{"activation": "swiglu", "normalize_top_k": true, "balance_loss": 0.000112, "balance_bias": true, "init_std_router": 0.0255, "vocab_size": 8670, "tie_embeddings": false, "dataset": "wikipedia_en"}
Below are experts of layer 4 (counted from 0) of a mixture-of-experts language model. Rows are named router (the router's row for the expert), gate (a neuron's input weights, with its number), up (a neuron's input weights, with its number), down (a neuron's output weights, with its number) and show model dimensions 0-159. Each number is 128 + 24 x the weight over its row's rms, rounded and kept within 0 to 255. Numbers have three digits each.
After each expert's rows: "gets" lists some tokens that make up at least twice as much of what it gets as of all text. This comes from a sample of Wikipedia text that the model never trained on. Tokens count by the router's weight.

# expert 25
router:124070153150136153146126118098077109118126129118156149090157148113137126131179113098165182125110149131109112152120132131084171122125113125199123151154114127116172129147133123128163154140133118135136157098112144152163101166085128101133084138116106117118099119145120119147130159090154100131147110152129086093107140121163158124124102140146133150165127117128059142150118157124090164099158122122154146118128132142168130119132117121175124138159133100090132108129154150132132116088087102
gate0:125122129102132139109156116103112138152125102096162134159146123115154138095139102102106159112130101132105157154152159124113117158175150161132114147116154147128197092125146115158087143094163158173150124156134134126121137152150116140150099128098101135113108157094114098131167142130107134131104164157134158152133125129090126140072099102162125177151120145113145104151107098177155119131138126134160149133099164113153124098127118136163111146175174118130141139099125118165123132117202137
up0:146107115086087118134130140079135121187153181102143150082157084141129101118085157144132144129133144161096140140139116134126131173085122097134102074180119155127122131091119173106139111132126101106107078155115155132138162123169161149136124106112132142117125169123139119114112107122129128125132104123147150132140146133127165139136155096120092099155089140151142116092103130150137144092157156143140114116162114129182118125119121112179145124130108095144114172136135172113095127160116153
down0:158150145115119160155147168115108120141145135134144111115080122083135126106114097121158156112117094130122142126127173146178128142111107089160142136170117109126094160119136142140142084120127122144063161101153106103116157167164124116141207128131147117117114099115097125114159114169092122104093106152100120130107124170108100107122087148092151138096142118131127118181143094155114111115104117111126136123167152135122123142122170084120149111115106126119136120109112144067148096134147138
gets: "\n", " |", ",", ".", ":", "=="

# expert 26
router:140149132127168169117101095097044116109143118115133130071113165158176095124179104123139172051139137099085135157120135145118119115150134115157151121118107149106137118129131124139127128111139078111090141064121152143113101146117151143136086103162124118130132134131097154101155138121140157109171104153099112143114145120125123092150103125139122150101144129123099150126138157134110112091115083152077109090156112153137131141123114112145130153120103132111157130125125124149140117102095119
gate0:108154107138125156100120124098120127108096137136094135126163128151094141091131139130126107126119142129129147146110148141112205138134157105118152113157119133091118160147114136160141105132131096128124131141105093156096136152134114157117101099121099149066134135139100125136132120129070137129158129131171088093136165107149142110131120061114125101099145099103063117108096168150118141120153103118120125177111104127159168150116090133154129154120143123133176121090135174151181154120131138
up0:173112131091143133122111114132129127139122104101100151128138151092176115128152135168132121146178087129142137113097167131134135086136121151111144133121143118135180151124145122154126144124133139150115155129146138083204120134105084115152129107137161141148158171157170080119104133133134166124114153103127139182114127103129124074128149157118112138117149136125136170147131109112137131164082120103088107132121132153137108102175112112115146108103131181134074111125126136110061101142120134
down0:151104154119109108111112113105122095112132170158093107071129133125123112104130119130104105118100146125112047142123132078119130129086151116125130125092071101156155135143075140123138115118180132145156113110096130125171152114168080174087120154100118079145142115111103115140133147143140140134129144110110182134095112112127109144105069143124123177185140100126122134107136123149151115133118152101131106161127121145128130123100109116139115136099122144135136140150125158089098105101123100
gets: " |", " (", ",", "\n", ";", "|"

# expert 13
router:201126136136137119126115116079069125130128114095158121121145134102126120086105100159126165107133132150130143140122165171090138119156138113169155130147141157107143128151147105120120133138152112134096117119092152153170133146109127155124066132171161102159141187136101129129184169088114130140129128107148097158109151131130098077116150106137115199144136115148136123153120151127123146141136096137140111121174090155160127116142141139128126119087151165122133153140167136137103128130128132
gate0:121102123127147137136137136079149103133094165146192145131062146104097136130122120132155153110147148129132112121125120122117166159141121126129135093146120103122135129143132116083131119083145170099114109142161135154152186140112114164109117158127122117133142076097128158119107149138137139145178126101116166174124110135130086117110135113101111138140169120131130152125091078113158121126122092155181123117188119120103144099164143137132111146117146178136098119177152083135162113130122112
up0:122146129138183102114148138147156138155149168107117155132116145106157124156101128073132160106158158131173107125123104120121171158150129131109147087144137134109112144083150131068184172133115146094104127118119123152152158133115166152097106095137075138131105118078126138121132131104139133145112125117080142113138161153127115121108173157103109117123154131114091070110143118122155104158149119136115108127194135157108136137164103140152157141149146166101108124128127136104106148158121122
down0:115141137124141077141139129141122122125136138153139143138110148090127076119106089148111073114133181135149094087108106122102138161143128106127150088137132120150060121122143086136130122096142126163070089114132163148150154099110078108153130125123105100124127109115160124116104133151116100143122131141102138166146140121129117097132147057160168119116093108111142147134125116097140125132148097110125114140142115149099097113136107093088126139108177134143056135104155131173132128117142106
gets: " in", " the", "-", " on", " of", " to"

# expert 41
router:159163136131148116137120102080127150146141100117146139099119169144086133095130156108161169071149121105140115117117121126098122134102101162176105156163103134090129137131061140112149163136132092118093130115136122141132126112120076147138101133149148113159125130127095090147104142129152120137144133201102097136109132073149116132140154155138134108162108120130120122087109094181148176151114134121109088124130100111116168102159123132152117167091136130121157134163128133163117124115123134
gate0:117118100149120149144120130136135120138132084109134165127117169141113122116144182102115147162088110116188129145068136157153150152126106168186104107104196107145182102120158103107132117067157154096137139143150103112137123123123094101099135139153117136125173164115122145144152142106120132129120121144115080152087109120163103157114132135097111151140135135108162091104141125139107117126146145138099165125093097137105127131135120165104166118101133114113147092137114141118113104165138155
up0:143092123129113136152153115148123123169103112129080096162103144087124129075143151089121142129117171148088121124163141114136101134135089084161153119146089082127150115131101121117137144115127112087071134166157120146141122098146121135130135177158154092150163128155139180153135143097126087131121096128185075114141118114111122115132093107122147096117109114124117144104134100116103120131126135138116075127187108163130148102126142089121140126109143095123154137156099144114123095115116151
down0:116119112111120164141101103133114138223122162140119108118128153138102131147122138113182126126114153145116150130156124130161117110126145133105103117145088120132117093110141101118097116161083142110115141180099120096137109111103121112094114156137143135130119112113083101118147124107152138110109130126139143157128088075106085132178095141100074112172104110178140147138130084095155168102126099117112115141076147111126125106089123125110111112121113109133153124145084133133117163159153149
gets: " was", " is", "ed", "ing", " were", " are"

# expert 2
router:140136162194146172119058103135104139074106071116097111128095164146122146145175105149098143076120142156129096151110152146128187154144090150136137126134085126075150164124142088121130116152116117152121133079128132123133111129114126124139128114159079107117124150164115154148136131127138131153132112170113104147108168138159116095136111142100118108088162122123123154146135159141108143141127106111101152096137108149117112125158132166142114141107126150130157133122124104155158136115130090
gate0:087153136123114144123118124171129149081138118127127107137106157125128137178138171172104111092146133128119108078135146085169134135115096109133162142096157135116075118097102114150123125155097127155112121111110133149112138163144195153146120134087095085116130125113113158124095131092143137136159102117136100128110173128107188151120086127143122161113116146132113100159102103126114127107132114134136124163166096095132137169124081120145097162127114126117170143103122108160152104142105093
up0:123132109119135125173113151133153144081168104120165091140134164132135145175130169158116172096160120151141103083143144090121100133125121132152132126146155108089107115119113096161107125139131153156123145104145113155146139155121153085112126113111110116108124121100132143160133154103137140132169106152151113125155191117109168159170124106134088116147112145199131100132107136189108113121133134183144098150144129074116140156137088130117098132113112101093133137109119122165141109128123110
down0:119135148117146104144155135169163144090139120134136086139139111134135164145152123133154126142144104158129154125113092122156087138134116100149153101124189165140099132165148125157133124152110105118121131109061169154113119132128170112114142121092143104111131134083162135133083118120126137120150113090166126112122122184153130168136136144110142168133118140140116109136137116113090100121122110156160188113127134073139162135116135116157105139172169105090163102102136105087148083122129097
gets: " |", "|", "-", ":", ";", ","

# expert 28
router:141095120155141144152132081098079122102125101098118097052115133133118093158148087143104141078102158146080142192133141159109116142127106128182106114143122176134105127144075133146125144156133141163140151097131110147111133165125135138113120164135090126125121142120078168139126117135145126116147092142131100153124130090108107137124150120120145071106111124047094125127094127139112170129120126130099130114121122114139147149137120130142111131109149170129147096120107123152132116113112144
gate0:102126149131107097110115141121123136103118175137122155182174158138109127129158152129155144145111158133154112120144131132107154128116125151136082146132123129125172175149134108140150125103114117141126148082109174138110102153129113131083119092142146122124114165124114116098133128135100157102142120119175167106142132158143123093120125150107132093165118118107072156118139137104133136127168092113138161110121146115068121106130103126170131144107085164114081072157173147138125088133093181
up0:150179143130123125152123160121131126129098112136145118147120108141145073168117091117134171148097120138117123103101119129165100100136125097131116129140117109081157103128104121132125108147130116103100174151123152115122170175084141117091123068152088116120149112178147142147115115128109129152129121107139102117145093137111127088146137125134138135111099125142089095139099149131077170101106130098152136072127110124062132139103108142112137116149090114124129129069131107152118092140092176
down0:102191144121131124141121157155118112129130142113150118160131103151092147119164131103143122114154116100136118099125104140127151140121114104088147147108131143117145176146135144157142147111116126098116158142151147126125100169145127138142090119159077097099120136165113124066164121140136104113114137121150140122141116161092122123075129119104089110140170143166144143154123158119114093135121148099093111125207095043122113110172110156143121108098116140128131111148112122123127156178136138
gets: "\n", ".", " |", " ", ").", ";"

# expert 45
router:126081107094100142131109117077080097085150076085125145077162134122167134112136102160125166104132154147075124118145096162053102133139112148103111130132130161114161124128127118123132132116128117143120116127091113158123147140111107184075106186123123094138113166109120153128158127111117135156173119121122097143139147143152160130130101152103128107137093107119138129064127116149133174140141126117116114145140106144138157112116153123154133170143107105155119139147117130133124104121122141
gate0:085083161159083127150108148116111106111145147142134115117135098107161145132118123142120124139099146131124177129143096158110141181137146107122142102152153123110150192108098138161091111088124124122111118096149109108149167112113133166107179118150155104128135119135112119097101090141126125121167105127063112162143158129127169134100132133154077101149111094102122115161142140133127117092151119114126141134155110105083123147135150140153126097108156100171096123125118175099133129145180123
up0:120087151124141147095112141097087122126121167154107139190127105139118099133174142090140134160088140122123159106088153129137084120113126177135143126117150172152133169105142174120149096140156163137151148162101131126108133146126170138145114147132114139129106129125106148159127178135146135150073127111146118184129108113138137145116120154103133125125136102182126109106101138116072117097160133094150117087153163117122132184102125124152127128079126107124136092100135129092119139100120125
down0:137149120191098117129094146164114168088109106136147147155115135127171148174146111124146157128149089122172113123133151097154121173156103153110115124119115135097075146140138119130118133140140132137067125124128128122111085174150155129117071116157106075118157126118134162161099157119134134108090095097124117149109136150152158113130132115114154111099084151156119135094138154106095174138096116133104140121102123132117108130172140128115129136098131166134114151144144163076137152107159130
gets: ")", "\"", " 2015", " 2016", " 2024", " 2014"

# expert 44
router:146108119138151119114122081057113105109160088091121130093103152153123098157153160127101136109167136126135110136098138149072139149137110134121135111121127152128136197118097128149102121153121114106121124103119079129142144141144078117132084170127101087142092143097118104132178140114105127115133079124151120149124147113146121132122142100123159085133098090145113164120110107164110205130124090136107109129110123150135156146106160118158100132123114100123152110110121087118142144116117118
gate0:116124120096152126143138146127122108137133145141137210066156127148095143109164133101141107145117131127114130143126107118152098113121149114133129098179137100101105170120126118190086081103128073111118138077168101121134133166158147137146113177108130126141129138132135156112131101111108137139144105128153151147170156104177154121125120143096166114132138132124145127091152183089134124150105127129129124169126137120111111134115100099151184180139112153120130115131130111133143141079111145
up0:131140119120179130121135124139110073108136115138122152089134124129111169126132108125096131094142130095104134094172136177148099139130154111134076129114110138174087164127083138152087158107110091113134179084108110112082133107171143144122125121164104174113090122164127172143145128133119152124133118121060120143116131124099121148142150140127115101134165127153115130102118144136150146136104118152114138134074135115106103154141123130160119112075124200142139157133151101104133122130136120
down0:106115123148111136116124154111166115130101123114112159143119114154139079154110101160089145108139124163172143193117154105097161127147190137146134139100119116135107100111113108094102137184060158163117115170146118124147161127125109142111076153139123130099113135186176117099145117129109107122142133110185085128125110137137127142124140151104122096099087142171161144165142124126121086143132138140138117130135117128122116094142140114101112117119149129127116125092164159157124120124086118
gets: " 1", "1", " 2", " 3", "2", " "

# expert 3
router:177140132125115121139130116091112153117139124089127087091141171135073094112155134158149140113098116116087118131100135126145189120153176116120136131125116188097160121123127121156114160149153122147114109121097132140145122119173116134146094111152166087127125166141131169145188155088132111129105126115109123144132136104129058104121118152111110165128146136136145129091110133153109157131176125149134105126141102131135120112163114164131103149073094144124121134129136103175125104095096124
gate0:145130099080117117143067120130088086107161156124150097095163111090119137103097112122110146129122136117095082152075122157097125098123135120154087128158142147110127141134136122148114145137111150156147107085115153159137109171170141138146124126146154094119116149172090141151150107135126130166109119156095149127132137125099140125120117143118160141106154139105123140141099174127111082117092145137091080160106178059160099151130123134125145161130137123083136143135131147141109140151108123
up0:167142135094162151146144149116168119119141116130120156147108120124161118129091148130153100130130122133137164100166168152103128148164141133170140175139110097173117116177154143157154065119134120126077157137157135179079117090080157122147149120130134145152095127090124105097095094130141145145121111130136118129114147122130131139128168138134123111141142138173119152141139103060130149136131076077134140146153094152149151131141152076130137130101167122136147105115127131144112139106145120
down0:133080104104144138150134119118126115114139164101155153157123135125112123148096111142143164131174113084136143128180151129123135104135088121101131143113147111125117136113152123111116101123187107121143125145154080139104154158127080128165111123124128119117123124094136118117140134134137173122106116133077102127144116126053113110126125157090129121095161192058098134142145112110159094088138113130120113102183118141133135131177118142092117102123136139126108141136177130176153140144150155
gets: " in", "-", " as", "|", " was", " In"

# expert 31
router:131115139138156121136150118110108108147160122125133133074103165127140102131145131140137139068117196113074115190116139160127110146081098152169148135152109148117145141138096148133136144186123088163123153099146119145098137150141119162136094137140076128148137131126084146138137122128152129160160095137127092103118124080121086141121130165125155110121140135071148134116092132172152136135173133128107128133147121132154164142111086125125119127116120173121140095130114138178134098123134156
gate0:163119110096112115127126138094150141154118133087146120129123133110152127119134132135155196167095152130126111146144111120137116141083121125109117114167156183112149140118140149094101106104143132141159101139109153120160124151118097120099101084159162123152116152132092133141168085140166145170105145114132146150149172109139118117103105124144129127170143196121113089154109111152118097125095132137085112103105110119150115134118147133092132176109080115133115139155200165130131131146157125
up0:128123130125146148177096139109138112099155102168125120126096160125122134127141100124139158146127118146131128108143156110174119112176147158144142125155142120132113165124147118169121131152141104136122188125137113128148135144125150083092155091131146128193130111115106095107153170154114122131125129068063143135162163157149137097101126174098134149111135156155128131134153124083095121116139155157133113108128162103128095141188158088096145121130125123137137118137116190152120095139128158
down0:133169093142119176133145145140157127092152168184155133103161160118133155170140141136168141117108130090078152144152125131151137117148122120100110138103137134136129138139164136152094129122149136128153166147125151144070133098123088129121173128141147140100124142117139104127159118104143130120129109130110154126128146145115115098167130105157146116081166180074120144116159110122111123163094082124147160093143076182094113076100148145120142133133107114151115107144150100116124115127155106
gets: "\n", ".", "==", "===", " (", ")."

# expert 39
router:135153134139145138139093102134071126113127133110124123141136172116142141121118147148115126095116166154116071162139134131112132138143096120139140121146140127082123129099120061178144107140194079133117142113116090158107114168142104120144097129142067118151129175120108136117139125128150150136152136136073119140113154149105098079135131123154134087106118133101086137111155171171119156133120103127096153107148124122128162141101128178120110121110072155136167118139130118126171119128148108
gate0:140104129129104155159095106108146117105115156148127133128126062138135161145115125122123125143100164134126149115147074157105172153104126121094127111122157160109125122130118126043107155142147138146153126111097116112142075145145164133144111137158166121116089161122098120093102138151139129118122114138125132128093162119116116162135113129134136166169149177139124152095133116148109190129126140150081150126126137193132118124100131128143157080153170095139122150121132100121097113109172110
up0:178075120160090135177127175119182135125123119107105130113158078152142115131105112101157119145104142133113142135128091140085117157102132152117117120149094140171090101131145129129104124132101124135152102138175158139129149151127135125092093142143132113142130109126129125154123119150125123164115125180108132110108135141185152129064146127170118152125141113082136143147128124095111097100126178150098115107111138110128084142125114166123136138100174085127109191112120112121098121141153123
down0:080132159141117138142137129134157126116134084132129169168132122148124111126124124119151141128158118137107107119143143128154138110171159131111142123102117097132112076107180167123108073152097128123128137132133120114126144117135169095150154114113149092108140105181120151109117139146150200159143145119109081137120123153092084130114123138141124169129140121131185135149142114087091111098135081107120100142080151134137142161106134137100142149162176100116123139087120163150126134091177110
gets: " (", " \"", "-", "===", "M", " M"

# expert 47
router:136124161128149145106099119105134158127108099090178132113149140129122125126113126116138166096157112107141087151125195162064190112122153123157124120116120140108170187123147110143121175144154097133125159137065135132122087161134138166162108147150128119098114139124119162146145151107129125116142092137129090143121173108135112101136184100106141135131178135108102129115126161124094135154116088126118135136174117143164131116128106150119118156107125128133137142121122117154104144107083103
gate0:134129123130101122120146125125107164124159127159131161147144124138099124130117162139150130136140161111139177142126128129129097126102119141162145119115106138137156121135124123116135185204132161107126121148032153078125112077145116092102095132078123149162118105149087087114115131159151154156169149094142112118120193137141134115108123123171128133112153124120073139112140160127133146125124140146145134111158119118163145112099112089115130143124119088092109094164123131094130132127132151
up0:088184114122102128089079081097099115160091178163138118134122163153127149115143135108133150129133134091138153151125163143123111128122160106104150144137109131091085115119104105098125130128152142128161169130116108125158171099080152088114121102124142124151126101117107113164153139152103123132143089103127094119113140165161125135114085106092135115101144118151102119156137129131113160177132181153177160129130093160125124126128117142113120135120106167131132102177136139129081129119100147
down0:134127080118136121133109150143154117100084170088108136210118112107103125103147105067140156139122137134130127114112107081124122125146107150144117127121125095167123158130089104130147095149136133158131130115126112142112127130099114152098181117087124110113113110131089161141098153149133113118121124120172085146149090105106115182128121114105102131056154159159146114100114107119147138116129146112121089128143104096126102165084147127121124147095178125122123139124121122120159085126161144
gets: " of", " in", " to", " by", " for", " on"

# expert 35
router:131135141124168150153077093072087121128128109078102100075134153118184118113124125120115148104134149110101104162146129165093122150139130102134101124124090152116127149135127118172117108146133083139137143124122152149123136178122111143108130154149093134120108176111095138151181086122108133110168119141086143157109159137144137134132109105107152115147127105100108134111143137140124165105121100145060133118147080129132182134127121127113159154093125163153166106155126117126128107096105132
gate0:160149136104141128132149120099177123127134142099136107110125155133126086092123160098144100132106143118127133157155132174128183112093129100151094138119090077118100112094138150137151105161136140091149162107107112172130143172117125134165127151129122124117141117127097094095114127142133118164088141162166148139096120153152087111084165165122118163153102131097107111116114093125104105088149137113100120152095118151106131091105166131130136174102109147150134087144112124108079104154125116
up0:121116138150122129108141123124160149161110148137134132143117104156145173146106100138153168132156092122173131086105156156068133140165195138097168131148105163125116132148142121070151146134154148118122144100126134101120108080118119124132067122158163154109126109134099104129150118119159130130123119099111082107122103122118105136130135159167108173104144092120134131098095126138157114167109119122129127127166129150141150145122086137154105167183098113118107136127117102168136134084095134
down0:119091096140135094108100136087088120131119117143075140147075143130106183158139160148117062130136148162119137090085144130131147122142126126093162101104105129115105126148125139129148082138091130169098128137086152115159119107116137121128081092153114134118103100160151155133151154119154112145144115131164168073108180154126123135148132143136121132150172117154129165105134132111154133118153109121116150110115084132123121143129120146155117095131102190117129078119128113149145103101123120
gets: "\n", " (", "–", ".", ":", "19"

# expert 12
router:121153134134126134138103139093120136109124080127169156130144170116108123128156126160112169100137116162117087137109162139086186128117097115144160108121140176066145170125149101144157106153145090172145139121108124128130132163107135137140116136164070113160131159128134139146139170108149116145144109149103112166125156096142077107182154136122102130119117200143120107105110137173114126127138106119115145099167124135152118081140114161160108121100114120157123141119151116133120110136117124
gate0:143052115092113139133119151143116126124180162165129124165158149111144151084150138117120117150106145125106104115153143146149178146135155141105131098161151140150121087123098132117160145093138061166157131150142126123131115128189139119147128104099107072156125102139137131132112079137082115099133123084125154159122144114172120109103109121124149135146138117155122157125163129137124120110103159119120125152165118144134141139146169155174103123116157116132138129116167140158155120140074110
up0:121103130131100116149132093169109125118063143125133129130108095064125112132127098158139156151151146141137176144090129113152142121110098145095162093119134132144136151138126096156135099150164130112087103112126135122127124115105147126104095139106139164100124141094118111146111159127168153166130111134105156121155165111080117133184157103134133123129125151081121113143095137143153171180107176117112124140110146135148098088127136090125108147129075150181112113119131155124102166112126098
down0:092112138146101105124133184141119136097134140118075138120152145107109122142157108135117116104169142123160137156078095124104118140099101126120154122151136084082118147107143136138127137173157104136122125131139148143159138138146154129127153100112122139125136155135123126148092148149107135115131104149144093122134144111084098167142150116161180127155132076110197087131136071109102158146162178141126106147146109085130154163135123151123126151138162149102150095089139127083148089127150145
gets: " the", " to", " in", " of", "|", "-"

# expert 1
router:132108116134129140128105136112076130081120087127160130063116113148115098132140106091120168114139175143124106176119132145156115115116128118165120130122123132104129155134165138124130194154115086148150141083081153129150112097108152130122102132112097112152139110131123136137145118136167149137167119163122081129115154093175104094137157112120100104173180103126102170120118144139107160112144086106135127113159088145135164141126098148124104141140133146140142096126161140123142075109135143
gate0:116121109139136120093155122082188091141127121149112075137155113115135094090106143164142143135150176148149166107140107160165131116137118098085149132117152149098166150115107122057141116125156108102106128129119108133104149153112136109124114133132083101120098095101149131108102099148124120135130156132106128119095147109120131140130122153143097118101110117141132131158114121158100173095140125101145157069114117145133146150137158168146120131120113170127178100095087160105174157157112113
up0:101140111131123130100136159169132141110147151100099157156112159126148121115101126111135129171137114150129074146126134083086118154103109178092065089111090092121174137097143152137127133128086134181111127129113103131148152101128132104151127141088126133130136139075168196133122120142149121144121119152085166133153147123113122134153126112133139139130133121145131116098140118135129149179131150139120184150071146125131148094120129116101161079088118137162131113165128123147119096135128135
down0:124148134114163135121145116092138119141111122070146104133136126134176140118090120143090133105126132174150079116137114151126129127124126130122124146115117143156143097117142087140166143149118104093103124134095127117127146161076111165109095132127115126101141144151094100126117118054138129127086139120154143159105121161118158125118132155135136146051083097145137136153134141167119149154127135147112123116150116143102141147092122116119129164102152072059135153169125105163111158147132174
gets: " |", "|", ";", ":", "==", "N"

# expert 32
router:137077128101109164136108151127112124111147131107146171098139135122133078149064137189122128105131121116128143187125090183101132132146136135142137142174096141133162136118093135176161140125117141154081157101140110133151147134135102143108127169120123126151112125116116073167158124106110146161158102147100138143134158145146138075147113124114122167158106080126126144145139141122083152109152134115107179127147140147143160106146113153164095127103146123154117116142115156124115103105102141
gate0:191117144141133145143097143121145137156120136151108138099110111131115088167109187146129129132165131152164120106087150139089100167167115144141119107105161127108137098094111096103132135127124089089122174120195158135121121123145059136104098120105123142151124131109112145126094112160125121128116112135107144163153100094139131072121117081127118132137136111089133126158107152174133116177089124143142145115140118140114112142184088105114111134151171136135130124108141127113116102129127161
up0:155107132114140095154194128098143133119122092186137128193126085178099122122115155141118128092134106134116127099115143084121118132164123153137121109109160183103171110105135109139147141166134140176148132134156111146113123121153143146117118107132118153170097146139150139122134083154121179126130155110143109122124146081119113148149163164140127100104123103140142127133132120112154191131142136113141150120140126128098131135144121074128168093156168136146141127074156150109104116099148110
down0:138144145111119103125108095179136151135131162107135072151123114091122127125140131103133115123141173141153128147111146100162109156115148110109167103147148127152127127107162121122117118188181075140185124134139134086141148088134129085106142137150144145144134119165104099102118130132110118129115094112135135112139115120073078134098136129102144085131122131118148096095185103141144151114121095144125112115108108149118124155087157131106139158119108162146147112145110149108111142151210148
gets: ",", " time", "ly", "s", " year", " season"

# expert 7
router:137128113132112178160142112097099094189146167101121144092111143137110118143153115131146136082114138152093099152136135126089125153134127117128112123159101138102164148109115117196170086127157121107125145119132170138143137171107134112128100097139104117147132147114113101148150124100169129174141099166101097117107124143153166110142093159127088121097139108120127159150108156144115173133149142118104154106111134155132131077166137126175157125081125113144134119135162152158119114115084120
gate0:125116088122123125106119093128124130142183129114122140126105132154132133164124118110109141150126126125122113124163128121105109171121110116134114177120133110116162138118109120170098141078119155132084086130096142141178151142165132109113113083151125124107137104142139091105156097114144106097135139148119100103107174178161113092100130136108116127164104135094126118106153104152150140114153128133110153156087143104085150115089129160136117102104108171147134107143100154113052176160139081
up0:140147110153133110147105118149138148117091128113163165176126146126143101098171109089143125120117123167121134148101109133138138095128144123123153109132113198156104129125144147110129108140123092136172101118102094116103116102081124147139167142119132116173108156082137151116137108149121115159126131134130140109143112092089144158142122124119163115066131158124118117140089137174128132141124132132080105103137136156141058177186117116109107163134151111116103143141154087132174121126148153
down0:197078117131131140155113086143088141106135153129109091109128121112160124150127110127134133098145146124101155130130153145118087112150120095114156119136183108113109141142124115093117132125128106139131159120131042123092122146113146124164161126085125115136135117064120092079130166126109165141086123120148113136092107128133101122155121141157133150095137137161067132119155113141157170174146072107119119119159115146150136156124124124123128139103120092107131145119125125146149132113173115
gets: ",", " and", ".", "),", ")", ";"

# expert 33
router:171114113160105165128129080090153112119137128133119103129103142123112102130159117100124136101136142184133081121113169149108163156096111136142117140124113124123175156112148140153125120166148134153148132069118106125141112172110071158127122115141115104157150129146104154119143140157138091139126126170125133076094120109145137120180136149129119126152144115135139135118081151165114132145136124129119165129186117130142169091159089117122117187097106120106144126144145097177112120112083113
gate0:095094143100136137165114165093131097098124160140138136186104135114095105094126137107135138135096124122109124145144112098122139118124131124127156126134084079102110168145179150143154113109122167114154174140117136135128114133109126136110159137068151136124137100144090091144153112134131141153125107135122138090125168133103144113116137182105099094132100110146130094060123143140119112117148121136138138112111125099129131133181136179065137107133165109114102110112150116112151078117084151
up0:123118098122133165132138135142113112137149141137114124191133136115111140122112094096162135178109084104160117119124138089179173102112136108097116147100101104092076144127109091116111122119146155126140177136112121153170107145095110123150150138146128140153154151158109125150138099125126108113119135089141125109118137169139147125131162169131095105074103117113147184055141141127094139139146107134117103144143124145145094102138118124117158182101131092134122126116189094114125136119135104
down0:112133130148132114090125132121124115123144147171128077128138125122150168140121153149193123140151089155188152126115125128140123131107141138141140178124096129086129135185156150172126116143110146150107151118135122148163067165150115130087170082107151143103116130175113138112148136177124097071123138161156135114115145176088130132110117156147117089126158156143142149093147142117099130147140114120109105095119121160142142123147090119099124098128122094089138116125117083121144111133145126
gets: " and", " The", " the", " or", " a", " with"

# expert 24
router:133142142127144100108109110075131150146143116123183158102139165112083110136186150122138166083121117127108105158104146178115182147128105113143124131113127139119127148117078104138123167158141086136153145104130118138142114108120060154154113116151143122150109115139108134142122160120114110160144134177107082110105138117188137091187135117135151136132157159089133168103126132159125140167129139157117122103136089146135123112176099138143123120135126167130144120155149118163116104144125125
gate0:147130142103083102111129197143116161133116132112119115134132135119090113134133143130075121097166128112111105143108150112097140147133106131126075146150133129161094135112138107122117113164144107093077089123138164145138131074111088130153115166119130084131103118060145120157139105135077151172136101155106108137104140136153082131120124134134149150127087125142103134092120110172129134168125069132137156137147148144078107165164130109107178141138125130129127109129107120115128134111118149
up0:161140117140101160133145154144095103132173107124112144097110160103157114113153106130112144115134148062107108138137164131129119130089127148118085183127136164120116156139136124124108130158096092080130125134120119158114093127151121153198116157131145173149153118111135113171115118135134164139144116127102095129101070135160101108153160112146147172126134192108151156129143106119112137149115114148129122094182113112135098131180129114118142109165142105148132108149169130108128136119126160
down0:136119120116108152144140170134128151138133174124133115116116112120183132146080103125173149146114107149126152116099088118163111140116121154135137094121129128159114123101129150115098126121121114106067138106176142095109127114141080141104171112109120122145112121067158105131127112108118101125119131147104157150147138092174110138112135144092129150124095118079123156140140093098112079194121194114156150158146132104130151124125142140130178121148144090155121164115156153134117098095122140
gets: " was", " is", " of", " a", " to", " for"

# expert 19
router:146128095125145158143122113099086112114153165109093098138134178101113171078113137165095132117101197090140097159147124131125175155139104110138114119168141123134151162117113090139120111166145123117100160098139054113131150140138113139093086171141099136152157174107140120137159126109112092116151102138132139112146135115153125143122152155130127107139101098112080108102117107101127121130099134107116132125138154170172161104146122142131121138104111147120141095130115145138140149086146153
gate0:097101139141088175080121155133113136102100147163112130141099150118110155104137094077107135131109134151146121141146126162122172110091129135073118152127117115086155131121059112158172102178139125110158133143125136135090145140088089125105065136126151136172171165153118122152116121109135123175145131115142125111122133144107119106184123061151137135095138130122119125123121156159107138131131128130136127126142169088143123177121108144118124130118111112145127155116128148139151085141132156
up0:119187122100124135115138110131173140170129097095156139140114117095130090136165125119102131106185121152115132128134126099140144123174144173130156097135145116133124177143146109102110158138140117162082130138097135114137105159123186083143123097117149067132124111128138090092090104132138156091124133101102111121082150117097119142107119123164102131188145155131131129109114107129124103155191151127127135138126103112115151110183137138121083114124173122138150135126129129097109138110117148
down0:106151136133177151148105152124074128149157099141188130160092140127143143123121124118159109113124118136125122079121131122142161159133100105134122143158096089115151132114198097167135138136113132146138101123127171157115116143096182074117149073158113136124116143166127133117145135092162114128135112144089109082116152113123126121150100153098113113090154130113146107179115159152124124117137096133127103093102161115149164139153141167123112125128167128092079131115163123154122138126123129
gets: "\n", " that", " which", "==", "S", "O"